Weights of a small mixture-of-experts language model, trained from scratch on English Wikipedia: vocabulary 32768, a variant of Muon for the experts.
Below are experts of layer 2 (counted from 0) of a mixture-of-experts language model. Rows are named router (the router's row for the expert), gate (a neuron's input weights, with its number), up (a neuron's input weights, with its number), down (a neuron's output weights, with its number) and show model dimensions 0-191. Each number is 128 + 32 x the weight over its row's rms, rounded and kept within 0 to 255. Numbers have three digits each.
After each expert's rows: "mostly gets" lists some tokens that are sent to it at least half of the time; "raises" lists some tokens whose logits its average output raises strongly, later layers aside. This comes from a sample of Wikipedia text that the model never trained on.

# expert 8
router:125098124055069103187106102138138151119127173158121112136148112188101136093121114084176116155051094111107121192103162053133149103125166144083088148129110119121133096119102130111195089123181112138092117133117080118140154161097174097154087153104143096114139137090170125150120149149134119105123133124165153113162179174124131120051113095132145132145101117138137130187139129176133214110175129088087122157166164131170104167198131186140174136119092174110196083076137164123112138113009121151130094094161132140135167092091135171141096106146139183096134142123163077123093134103133093125
gate5:093133105104144194173141134195070118122099147116184110118174153131074140144122164112152151153093132159109167179149085175170124135136159125164131121115153098149141151135155124142114098188153111101131152112068148132074160152049094112051144184115136100083126087210096119145124149174132117145169101172145063173141136141126161125094163148144146152120179114070148106121157171089150067176163148118114121125146130089164050119171125149128179207125057114154093087091122149135103104100116087114161137134151092134136155087165118112162163150126113144103128154085071187173130125120110159174
up5:045111154137140135118148101158109093097142152083182100192156174094116130166166144106169128136057123147100149106120111189133133081155118117129129166157169068151135152092126141076137132149180112142089153112127099112068163141116111136132105194145121109168131097162152152157099098155182099138129058154154105120111125175125041118099156139150139126101152191119109110141133200114135126181116163106101146085134114077137130148194132164129103175105143149197123126122103136129097120105081054160207179105118106131182127122170112149127121060123149129160153166104141175097053159101125087174
down5:108080075092164146170114080144085169153070101135161098159144143126087138055190188072058113074156141100062119148115122102126107103101104136150127076191152105126131167167164155140160083201138167154204144116130165146117120153083074136107132137149160129096072138099156110088125115087145109152135173193120130099112150148081073100145152099121121161079131106110185176161100138142108120163136143144117096119075136100096115085205088127177112150119157124150069115145117103107110114078152087107107106073116142124122162092144110136163108178150058151145114151160151135166109116110088141135
gate6:126105169126127147240169112125152106144108141179124115175122175175150129151109124141192119130129130088131125111112052102125181111210152110134171135144071192137083097074087094083125171138106134165127112134141150091139155089165155134146111169107162152153147092128167127123155101059203127108122049129111181161173131132126156158150114138109106076143145137121140086113158130165134195084171146111124169104068056136156146140125135161157098132149146111168140091108127125090116132135157121111139116091116075118096108075101208174129141101153167153122071152083147146192159111171115142117
up6:086131190150132121206175166106128109074112120143127115186123108146154106110126166157158083153111071092160110130103104149087121163120068138095151204098130167170114106107155152135131173111155152133118104069148092106187170119149120049173103145058117157147076099103139095124184111074149058169126123129108171205176114120196171143159167112143160087117127125165160105154139136120165132101158126140129141118121115092108149107142084106122143153107174122153123138105108121068143133183086101101143138131061149143123103088117129113152179131158136090118054192085115155147108089139188154173
down6:041172175137165126196119144093187104107059104164174106148138130161183150140115098121196170100123113112154102109150150113110138138153121104050172080168124113117084130142102159124119171113076082103158112141107126114144164096113166086130106142128170127154153115144114100093137106148098105183091112100143092142119081094152154082123163085115161054134165172096086120114109168069200176152114086188130101161093142137123101079033103118134170120096115156153180153125178156163155152136080160104146088108128163133112142135122114067135114161115096146163109085131138138159101129080075141131
mostly gets: " School", " Award", " manager", " Festival", " professor", " secretary"
raises: "\n", ",", ".", " and", " (", " in"

# expert 6
router:146168092141107075181140109101138151139187136111142069183159159102119192100118086160148128131088118146107082131105096070098178152153173135100116146146115114167102095180095119149169027155134133145077099120136091099148157136077123131103039171095116142123119134083122103174134116146117100132145070150096185125143127158100162186104171084118192140126099081159132163144197124130089169074120133117124143190113121061180119116199154132152113140066086133144199119119096128076111164124087143123126069132099132129111122142104172131135094141128130148106092131173168125165108155108167156102
gate0:154092133187136130088155157105145158120141188115199125152174165158140151168120115119121102176081070193143075095141175128040098183117141111133118079130157104093093102107211138054104084131155150126149189126106132134153185136159145102120140103161111140084171165129159131110123145167153109115099108180100115134134114051143138079171113099122161120125130111059161159176163123169064137145154127151071154087176170204118123105119097141129131170085106155153149086137192111147115059129200148101072159142154143153136134117114140123132079115123134103117122090092134153126103128117133110107
up0:157162131180148158145123098136121102122093154149059110174112063209108114121105083160139113162171125108096105132113137138119119095129099208136128109121068127144154116126112148125121107083138080106106103099140162128124084176129139147107156166128088096153078162183089127080133075112115134107122117102168076141129153151149134097054136125119130138136150129125141111119114106107154057121189149154163074185138118079092158180164172169138134108159112112156180174139112140123162102120044072098164141159105116174116086106094134151048146071128091183137063093173146171119159104150090185080
down0:107147127112130093144150137147127122164115120144090153139110172095105192143089121163130128141134153108083196121161133095128156099148125157141088188140099194106145127132138143181164135149176104194124061164159091135126056103081131108120112144145126111109117109110090079185158188070196187130077175101124145135153058133095127067094135116088163087208114101083134114154121149063152119128101203156155154177154124097120146139078103085129100163155133140108092139114057075146111108163076152109130105095137070098142166112145109177101128120110103162151138139170124134164154149186160135083
gate1:111115145123113173121095205105118159123134118053159085193181090146100145136136136145129138126157088128149082111129102145122098153160142091204168102106125172146078121108125142107149122120152155146069095134169131119137121134108166151091072136144134146138150156138083124083112121120136123121130073156086127117146104144123140119065137084132152122194035095133124110104151088116122134141127087073051129144144146134131089125152101117068136108179090172123113156103161104121187017146190122131197109083089132111133106127074124184112089097145161173089154172068134155120061141158110190126
up1:107131143093154102122157176147101146139120138096148112122134057174171107124108195112171122113158105127143155089164138183147079117078127173135116169069133099121140168118139090129047124123143109137136138154137174122088103137171118110168180100127165088118196156124133121177134108142094095190118114084123081087035153173058081101124103174148133147131197133155102090086141078092086117154125125126080130103183112109119082132153178120148125143180176169092146133127144135137131165134100106126081178073126094160047179110158153122147150141091084185104138102100146151167127094132139188124
down1:138142144121202118123145074080110120101136104099150134100170140072102124121168123177164093107150129145079092122085128166078159143135103099103133106111121124138172145094156100145159091101118171119063179191176069114133120120144123166172081110189124147138084102137149056156129179064176166075116131136123140206077118127138154114069090112129130162121092206138118129153140106091094089093116125149115122131119111177118153074166137101056161068128123132221148140163110119059126091128088111139138081143141090125097073116136110178112094185155142150142185114111103114135113115163135123163
mostly gets: " him", " them", " friends", "ful", "ures", " children"
raises: ",", ".", " in", " and", " on", " of"

# expert 16
router:141165053058079091153115099103170160109147163155083128119159073147087118068098140081124147124106131131101170174139160050134163137127161106110118131178087055186125125149091133103159094158147110123117143073167066109168132127109158081120065145089175119152125151140146115166082153101134117178133111093151139147152150150105136145138117127114147101132079059162141121136146159162098155124138147164124123185210131092142103106131110145175192164116120144096166116058146113079102161127101120084153123122132112158104213112061152138122115129143143163084161165131159084177064123079149136111
gate2:125149090135127111082151078153088143097126138151167125130160073101142113149109137141151165152110079134127078116109061055112078136074115150108116139128065176120101082104097180131113205175101090135173087131143136143145149081132123119130180118142113122163137140136104138164154093124136099153183147146161068204172093106147118094086105121073165134128154115080098198150095082178158166122121153171128105114146218189111161144168066117141149135118115104196155112107126129109120133126142152097123151063080119143136134123104153155177145137096129159175108186103072133114109073197148101090
up2:118099091150164113143200133096126166159134139106139147113165094103101123126205125104182121135114070105103094122167136095188136133101104146148128086146135101134181094139115164146161112152103164069122175107178174102144134197194099180144181096145120176128057134118101099129147176105093081121080158152143154124154122138168095154128076106168176138147132101060120115141162125147120092150068148099150184168137134125144127121064160142088145140143117068177165135134150184143108149102104073180111055097142147161117097153117093153154133092116175099177192120101198110091097131158125115165
down2:141175104198179051135128173137100102030104118123090086132100114073150154181133131179135103161113155135142170168065144153118173120082101157088111189136056054162081167129144168179065151216155115185101099115194109073125132108159113111131089125131159139089128125139125085110148111147111130130151142109171136134124201131126153093138113113126155136174112168061169116170102126129175136125140134169106113130137107179145090137155098132097112132135068195145046107150152112121102101133147136173103154116154131175099109146186119113113125152110151134144130135144127144098133094158123129089
gate3:119161163131175135090151231083115103123135129158158129118077134116126163162155158143128114143088181134106122144173116079129104186116109076107093093085119089114173166144145086099083129136130161125105100152148070090190103167126118128153131141153153141157087126133138111184050163117142071108117171107139131160091153155120169086104109079181094230095111090077090071171156176096178072096185126059130161155159172081142160140186116089120114118096117142123147155120158108110126117101147085122163116147098061090122143138162117172092138130107134114134119125149108095112140086116098124077
up3:128163140102071127096162122148109193108143085076106128115132146139159117128168129116103136105151166081120135132195175161195098154103140168143118106153144130135145083132191110103124131135137124139138107125166154092088176144209108156164124121105101063122135106178187155180185158131167130076053135068076105098102137141123126098144112115158135123094154186157109114106149079135039126066120091147141113090137080150140058131155134147124127223159104090158111102121139138161149110191139182105125149156144172148121143122157139096108098110125072143212112126111153127164187166123163126095
down3:182177115129126133106122125152105148152099182134151075143117154109185184121085101089123151123148142194134168148081093092161103145159164110106118147108142096112213086147094163186101062132150096136121176114090141147136128145080122123086121093087116106173118135152133125151093167125163149129163071120103136076155093151137126114106142165101099128107083209116159151109141092143098173080100119213163132184094131157133170104108139145119175109132116134152137136095106132074128128076131144115154076138114121147069170141111093094174071068145165120084153127110215089088078123144128157207
mostly gets: "–", "/", " LV", "−", " kg", "^{("
raises: "1", "2", " ", ".", ":", " in"

# expert 3
router:100164083138111099127064127112200117129185077164140131171157125146107170122104113125136123183131046124140140163111170082147138106173148130115061130187144132147171091169133148113173077115207102139100093105144111130144132177114157116118103170129110096123112149058183136170100138129095124124071130140200221115169195106111115169096141123114177174118116100175151093139153149198105144122108156102066134203141148121117136117178087158147123123152055151124177108105131150132123170120052181117128137110127143102156146127108142127146116087092182151108175124163120126124159145120167143105
gate2:123153144098134103106156120146177121156097171130112138135139110125079102149142087092131122120106089114059120128156128110093176102082077136102089097131194102227159151092084088109150158075089081153186181088115098118100102118110102145123160110168163081089145111114081160136109092105081122072140082106169121187164165185080131127124154181155137140096159122117112154075126101161104055125118194079139132120121106068098124082158100110100070102141148098123093065139116135070172110089142093120115076105150169121073149149135158126135165131124092134114182142122087093089098130072112137104
up2:121168140164115171168107083170113111124129098127054108206106160137137103166132160114131146159089139142124134148126143127110167124047106160130090137117154096222118101115116055137137075136126166119089160113071151161115142129058116144135130105100122109063097164084079185140123101149113089069170148101103144166107121098161142138127115149119128124119090111158140140085107080126106126170142142086093095116109106151098115137134102053107094157166111124157168085113133094076133156159107107149100164083082168141131144090171214187150151096079157093163082160141106081075139124116140102044
down2:155081128175096133150100117107042114159177109147155155078161156124113108155167071100131108106095082061097141085112141172126123085114119133166087125134167104126182082144114092135130131111121126194123118109110165125092138174147088125053178118102170083099084083155155101111155138066130162121126119097148176165152139086149083135165131159099096121148167157109047118127110111131036149130180130121105167134067123148137097143132155055103133127109096111142152144136106158091124070140087125095146102112127107102166080126135115149119175128075164121164138100147175126159148093040139206107
gate3:218170176145190109083160065117109100106069143163117129125098121102126145119112143149107170151069137135065137157152138100100076138086135158149120084157146086134110142148126157123101120108165087089113135182076178127136183130142068097111093135109093123143152080131138103139124127148123101072171130151110156198132134191121107193186147137136183094090111142154096109146185157138126139113126116105149101182202128048163099111123142147096076090149133112157130093165177151126124162113179132110132122192169107091110165079168178145141085117078111119114180166099125166081134125139143184140
up3:120080097162106139112103089125118173164088154136135104084081131150172087100158143145141075080124085094119112158119129169103165160129099152109153111071131127130133075123154099066188145143121096110124097176174144167152170114192193136094156185135074208101123112053119092181125148136128104159079142159147075128118028145103177145135127114107086153158130122132088120145128090141168124119049130211101137122114098131142114126113126163105058129131125162172116146107144089134105113162089168133098084161104178083113111105106121121148164142137194121153105159183144110123181089084111152134
down3:151148149133115136085132105105114114175141099123132116091104189162112126133149170111120161098144122130094146119132103100173079070183101147119126107182151111141178137098120136140108177121181064167222121094122116186144170127142146133111113108136122125100125130114093176129193115078145133153112103087124130084154143090108110108109150101169125139131117163153140126144102136185118154171183140186116150109121089183077140159146142130105128159144100139141138193109154095134077133134028108130154199145112155184051114115108095145172093074124149221122141140134109154091178088188091058071
mostly gets: " land", " died", " population", " species", " construction", " located"
raises: ",", " ", " and", " of", ".", " in"

# expert 1
router:156143104064034090134111103133187155086126101106097097152113160151121077107131119101144114208079103123089162201148123111159120134171173105073083154151125109175155129168124127113137092177162056080099154141125104033183161124112171116131086142140150144156160175126114102159145160110140116119126116133146160159170135095103159165127106075138143144107100105138173125169138156149092182108193161122102137098126174145120112102156140154190181119085125099167162118126105132131100127053106148126126087122118089116155163046083159150144110134151137155166110170150121128144071165125146153059
gate2:137084164089161193124089118156114109114157101074072093118172116144131135122135117132155155129114115075165206106136136148111124108142148102141159141159101093109121107118147110111126105114135140141058091114154126131166136068101195134136061101178182118074171168096079107107094184126124129154161140143120183142095147074147087121098073120116132095124157127141128138137140080158120144041152158149102167197107121200135206075175091157160118125174127134137166149149120088092038121039119095154159176126115085118126171140127122154148128122120123139112151171132155128099078059109125148158
up2:154157144142140111114143175144130137129072159143142129166103165143155168142117148051144179134157117128117119178124152185141192152160154094110136153147093176137174138109123154109144099151126062114163136094127130111143157139112158152107145144065094079078125223134139119135162109046145167134119121083161131162137118155092179158151098117200179135112087098084131195070123115179110145187126110156144157166107126150103091084113157109103084112157059094090207150171095167112149116132136099119096076158114163069083103135156163069130141094106181091117149144103128166141158104168078119139
down2:133164133082098141094136172165168159142184070120137102156162111078085111113126146101121144157127185145141126129071143105066114117116151139165152139120137145141143164110104088179132095167066151138122136134107181149137146109155132099127084173123126165136114190121154186158137133068143112037105194098094107182091117126116163099108157156163209112120146181129147078093161156073143136158132184141159087146113130158134186158164111017083139110132193109125170135153153156131151214155129146132106121141148088114121167153121130152114100205090116137079136115086178142102122141145134115136
gate3:185076093087129080100104104124117104107161102120123122100134080142193167159078114102122144126121163102132064100123148157127133146093156089058125099094124079099101101143127103104142090171095140154119154098118173145161186153133140146122127112118100132099073160117053071149109045069112095079161151118126149171113158180089124163111096224154168134079152140089121163188175096116154137160142131130135177162064132112125074115118172152141133101070167102095167189126127138159112156149148163135134172127120109120104108143092128072109128119143135160157080135136172147117111065163097202144
up3:201118160158146048125159081095150145153146146108098147184063061123130141126113121139132113114124154149111108046150131162082181148117138106145126144134103106099095084133127140128152165093080183147105106081150077092143091165111120081129144138116068137101061108137151150108108175125133141154161124110094114130164134086130116093145111102081106117110102102140095157120062082103062064059173097123159184169121102091078100099097100150093088182129109105155095149142088133064097164158109103182139130086127087073124160146130129116130099153127061183102150181125175177159153107122108123144
down3:156067080124117127097135088164111122087143135094143126150116143173110154168112194145111065165139166152163154115125118072157114143157141135120113104082147198107136148128175153131166181141121147075116172152098164107102141116112089121125113112145083144130078157147163164179154114156177093127116150074149172122124191091156103096171127143205115102133063142148115122084110120162074131143094124118152130142130058161171097054140101106171128147115191160113093135173131122163148176137117118062031120133096140118180124101141139221088092127155123150152138122082103136161141176081133074107
mostly gets: " October", " August", " February", " December", " July", " June"
raises: " ", ",", " and", ".", " of", "-"

# expert 9
router:151132122102133111143153121115167111071129150136100109150134167187072168070073100109164146126092061111058144155113158103146152183149123079080113128132130090130154136103128167156158101121132065069062137169118100074149168068115154093134078152107176139109123159113146099170114126176127102110138133104121120139186123120073145131091117095080134148085103121170159092144162163129099192108135115122150133153147112140191118131132150173132187116083074137112169115096115165106140185141032167154176105124117145124101121073139158195148082080148115170110148177167140119071086112088170123114
gate0:093116188098123128145130149139125111130142069181123161111136151142090160088107130126185137171156132114090116169123110121057155167164118054187151173107099081104141080128151130121172112127103039112103116164161132085145180171104091155142113121124106154108096140103167153083117055108135132158113129076128105108139162129149106128136149131049181069143122173179134060099062106152072167131128141133245155105137133122136116142162108151172126119109095145147147194158123125102124120151132150087136083077176146094112082154120176100114112145084150173150125146088104149102156133083167092153
up0:117100152171067099067092194099088120225126158092081157132040155125084189129165150084124143113103135120179171097135116132104147171167111084076141085141115208150172116103102143138199074133114148177138091091033150117087184117158042164160099160185096088143124145121117114097138098123123128163123140131109141133121137119147134095167094173174148111151151096151110155170130124142125111160099140149078140075111154183149119143129130144143069081095138138102110114113146101132123145157144125080145104122092149090168147103130093132077082094149166107097107150116113118157141136160131089146
down0:176148158091130155107089135053081166129154096133114170142148147127114107106096113149185115126133110160182163131129131098116056132115114136127133130178094117112176141118104144157144087164124130146149098101191140162154062090133151151098072134103138092161134116140053153142084094156169081167155160121082118123127108107208098097136152102155182099023115043070115141128157132095119115125101125097160126151161088106056122155091110127124139122076205138105182161076184093154101186113144097133114101112150139158152124095155155151076130155196149100123093103142153152117142117139152164168
gate1:131118131126131165115109087141127101167117122143107124095226165091128153093141154103147086128121116104104070167118094102106158111144100095131143103136094159114090115114103165175112203173107119070099179165176173086166196139173139146086106076176133072145114118101118153138140067128049117181165159112139179120116143076130063106166131132194182117162123126097130140099103142129138064125118176100127184116111127093091172103121136113182103117083134072149122163140072111141121141116122176112159136110104177068130090054117125127123082163136128129103190092099125174134129131142197141156
up1:124118125117148122125123144130084139164127102181181130122126100103154087185147146167151151124085181200156174085195151150099075157131117144167070110136134121131169160058128087110125142066138153128089117156125150136117195164044137134121116143143131140127184122110133080135126151091139071107113121149163063123073095125085132129098100141076126167137108129094133106091122109097161221189142096100160078137145178121142145151132151140022117142136138131099186156131113107128210104147107103136065166149197088148173143129120115120076128141122143198132120099166144106112156130154107130154
down1:139193091187099085096159110194057100174136103138073191122109128114087095121121148082113090123169147190155099147127118141172122107152137094187119124076157119162133136169184136149146057155099155099143079168127164148122064127106140178183108118101127151069100129119150106132144118159108107140121109121098138124150054160158101110075131086129144120102111125244123117142129102150107112137146150122161171155113151127144113112177093080091160080148173126128138089104092136083126175100130151145170100114139181125143184107166155119175189066209123151109150134147105120137130122167150093156
mostly gets: "aeus", "mel", " la", "zi", "sen", "rah"
raises: ".", " and", ",", "-", "s", " on"

# expert 4
router:125157121118078088164154116090173184173147097165111073117093143131122167142077128144148106166132110182108109137154162069147183137116189114108122112145155167159168103129138150066122038157170129121104128152118116067172128100104090125188103112067155137120110154149107139173136159141161138150111136140133136090150183179088118186094168148164141230088106094126131131100135179114081185059140144129081169112110112093125106145144105124190163107107120097088113143076137112145128166090074134141104114159116112144154174080049186162158141115108140122115138146123108132128181173137122093082
gate0:160088106111103134137160118134180087164144079053139081148092145072046164171142146061175149131113107179130108174106106097118166116163116167093104148126108138132118166161117155127061084140070164115106148133150158157146164109139058084115115107088113125172106141091098114135063147142094112079129146178122082092124151175074091096162094151135135117155155133197119125124147085059130177085151150187125098158113152144089170090112123130142129170127147101118183104158190106089153120112073080121098105122169147118216120153113162147136104109112095086081104090124169105107102131142136120095
up0:120093101085132078123190128098161061129137102076151114162154195141113140143153165124165110116081128100055094109122090135147150134141154174057129181161090122155079162114181142174091157146044134109100105075118103164151127140138112097100080107095122158145174115169197156153183083122105153099145129133110164171132200149105175102104132101118144112151111201132119138139141121148078112060105105136091099104120160130122110127092139107144151116106079128101160156128173116069153175211089078144144169169071113143136084172119088113108133154111106046106119104106131133124116135144152137096
down0:134088107098138139166124085146103140059098070141110154085105128137172126151106128178135130145166152163107128146192143151133135072135116099167153063117102134126184110159116120111130134074153114093138115113115095150104204091182125155174109126158145133106099105116120165119104171128142100119030159114141200092143100111146146104088122105068148102088196120127183173128162165128123087119099141159134152097096064173132133114103169110114127163130162117130115157065135156167122088065144129146177064120139140082179116073137123071149128167093100174075108186111077180128077161150097096160
gate1:116218138170120133198113115148144131137129127141086142161096126165083140206128154077183138149116119125129130156140165106118129118128145127145157070117149135139135088180087104100130095091179115141063084173191125126179093118122147162099119099144146100097134152134134117147041117213189161137092098176111132131087162209145140104117098139131160144086132084138108154141140123104142134108071123120046157162139075151068116110033101122181108171057152146096164098124116116133122155115102110098130165124123135098130174117153125162130099141134136212103150138173196138132147151139122148154
up1:126073098149101119107167107137147159129117113040080141136107133108165185137159082129097131167171132114145111072091136145135111117127140078083117116171129050156079055076170119160176177129114143121100129105078112120066141118137145157123122196144117102129184123089131137125195182151124150071109085064128107135130080144105183126102132120104126159206087149070111152133137108081103097139190088145149082086197126135137110168111115148137163114183132133089096125153120124147161098168131148126181139090161086146104150107148108182137158164177087148152114146104157112085134120123041144125
down1:191162125080089063151089142167123095110083152115099122167129121103111097145104112169144154115119137161127091149137109063112155152127146149159089136157112155059096079186156115066088104102142113133149127188130159092158094104133129093166137126151185112114087126071113075134104122195104166133145155123170151108139134117157132124128099162139113166066149133113086117099205116126150105083088032136160068154124111162112158102121129115127133156064080148101159124084164098126148113087101109133117128095166153153099159136149171108141133160127150249101160115118195208123128105155154139146
mostly gets: " at", " from", " in", " on", " during", " about"
raises: " the", " ", " a", "\n", " an", " all"

# expert 23
router:160107116062096098154065141113140187130140143155133083106153070162133101085130064100139140174155116129137186184098195080146143124136115112120055097153134104137130144157092148110131118148158102154142125115134059098120163172112164106158116153136146130131163162127167112150142157098097094110049127139153125153138158112088173107069146105053153153056102089145165105196126110145122168117133115097079120143141124087163128125144108139133198135087112158108167163091150142127108109097085124148129070080115180102055142085125150216094138126160131188126127200147171101152103137084138107094
gate7:137134175108105149105118113127108162205134141132136126149122104090164123136204130140122136162134095121161088098071135105096079133173134129143185156130114168197135134120117177065127133188130170081167204109135124126178166158126101091168161087120126167064155153089120072126150163093126067105106162142154119124129147122116144193094121086112099115067130094123161172096137151158101191113136063148186132202168195105076142093142111148107102092098108179084110149138174112085120102151112100113150142142117056077145121148136153149096119143140052125101130089090102178174141142141122152136
up7:110138101161123123103151083104084063135103056108149146072054157150107087084050150169114128107139091133118171135072090129111137096110092114190142162161169115092146082149185099156129113122101112182156112115124121083111129097106107102150081148102034103201116123116148158152119112092129159121137114111116161071178127134121141060179138089103126105156112124159140112125138077168188119113071160133092113099069083108131106123144097121126119145166102137191157083125105136115116148065195179117115190087161201127139113133091104164168110127086120158133149095119123119139164156181130098132
down7:159171142137099108134115196170139088058107054095149129110144169164158112095077121133121140156151103120114116082071118132055143138110130118136104162164123075109118169145179158124130133147080104168147134175108178035186155129107150110107141113075129150132098145152105143067163123118121132135139144092138098134131123079129105111117105161094123080139121127113160129149040155156136166144086179152119126117127088127139113093192059163113128142124177155125152126117130146096098050154136152196116121060109173101104141100092124131157080102109179122090150111092185151133115164178195073069
gate8:145125146121115074116177169146115127129100093152148073087104146172098164074158103137115087064131129159133167138161141144108216114171090120156103108122085031092143170120110204153165101114094141146135134075171134081117081161126106136161142167144092129115160132127154110093085114088042090118119108187126113145135089149117150045127125133116141107102120124129150166126171111122117158186156119137135098125147105109111123117086109135200105130168078102137179155066117184152140106095157104105162139115093148123086116164075106136163132109114185074082160146198069112138120158150125169080
up8:124114144107100142145130096118119117147099124145116089064131156139103134067147046113103141043137093144082154150147118136163163110104107089179069110079143136064187180120066146119159149127114146126137141117128156148096161149110111144145147131161110132104132100141161136092082088175074054111083118222105156156131156165150166105151091126085130147081140144120165089115125143108114121166159192138157058144119118057157099132056104147182125076115092125144168113082140131110142106104153179134117149145076159134106123145125084160152155130111156102181144125157045131176111193104112134073
down8:114130109099061144147145102087139105149160151153083180103133198128146123163158119179111086110106122150075175086160139129109118111147137070157178115083154160099143058125152152136142119091173162114181204134123148099119164144081124165115116189097107129142156102121129130091095132167091108169160109145121130133092147181098071124147195175159163109085131110186163172140137122075183158138153084120164128096115079157105130086061102122147148146192118118112120095084150196087115132150165112152155072150064125180189096156121145099124161140131145067126134106157133098158136168150162188111
mostly gets: " States", " Born", " York", " Phylum", " Kong", " Liberal"
raises: " and", ",", " ", "\n", "-", "."

# expert 17
router:132126080089038095111174126099137136116180091119081108135123097102157141093092068128127108177137114159093135120144176062096167126180153133124119157183112109145088158142123181106149066134137098163094089114129097059107180131150141142168112165102202149090119092122172096195167141144129097194133114111122145112142198165139124145109172134120172169114085077119166107171176124123052102134115128137075133197176143098144131122127100147154129072047110098107125128140150140142167165070113128088114134130132173126127129126063171099153123168126136120106104122187133142102136175096143078115
gate5:138143173133153102101130109097130205112174110155153107133106070110093118067104117152147128143090116139140129137106109116133121093100068121162160092187130136155050098147137149142120130129128147095120088094101127122054122163161066138160136061122114099193050132130160131138129133174122108102026090161155088094127135164087086157122126132141153153107165183108114121150104161135198095118160072097146127062148090107174110111136143115139121108129178075117106158100169143157104077118087105108154135089184145104191091058130105165115128101135164158131137129117099202106072134093089094090
up5:159119083076122108119168140067124124146123136126111128187096070132118150094077081113142157117164096156044120099147060082149129127160113111147204159112160106149094100133143142114137115127134159078138136130082159196076132096153091116108175084139108074110122091111129120159130126125179113135081104149158161084154116187174144171123107128103145073125142133062159179187123082159122077076181123136209102097125147088102182124141118102147114110135095081094209142162121122161104093099093181116130105119084176119137095168139132159078157113165095133120121141143135142154043114092129102145
down5:132116139128165145129149200171136096130103082115072101180131077144156140145150096150141055065074173153143092055160113125147088110132138131195164103089144071119128168150131201096138078094138101144170153102162139116122119141138141105146159076106118143146145173158136117117178114154131188118121107129124037107153114130160108153161164165121101155128140091136125132114151162126111146158110130083097129155093141068081132151108124186131157108091120119107153171103139108132154142099183156177126189113159092102110137076098110177134111097078111035081089096211140119111191138122072141152
gate6:099155117085179114138221094137147117136160130158073066123176154130093187169137112129182142111074185062118080092128159116115170122086161082169202135124130130120137114111125124139105162086101075138071068119118121167143205099115160100098083184166102160148071130175136146153099113157134148103124120126179126159029151117147173135166151141123098176139100112111105123133108116133165123143184131159139142145069096125124136128201175124114141084081089096120087114157081087123117158162113118114083135131093128162119089191139116131100107095164126125117111151135090150128116157135166185171
up6:136134173189089136076089142143117164147143102134139153151186092186099162132123073150100125120137088136122123135119145119220158146097101154103126125134107177090099172161162194119121106088089147133138058152144206084163115085085167038151115129156101057121113101117086092106119145099156110136139106107130138133130107118091129133107105129178119109132143135099138140118115146112107080114132173120095129015163043154128127110154077055108154133180172125104147140187077125129120078092087165061152118107164076135148130083082146128094126105100109112103155127117125166136152176116126101138
down6:128106143107171180151203085138124111159123113083144099088117126133125105130121177217162152134137169161178104154181101089086084134122175148162133159075127103180107081182098134154100104123121118084075157106122083135141175117133104184116129157135141175175114146142169151109134129186124120086114178185125065115113148130120155112157124186115078105102123095094160153071162155145133086139140093159134123197131131121150116209115107164109087123133128101154042096105123148164148165098155181098152051156111113090123113126165143122200154165139127090161102154142107064133097094163126147106
mostly gets: " as", " with", " including", " been", " being", " where"
raises: " the", " ", " a", " in", ",", "\n"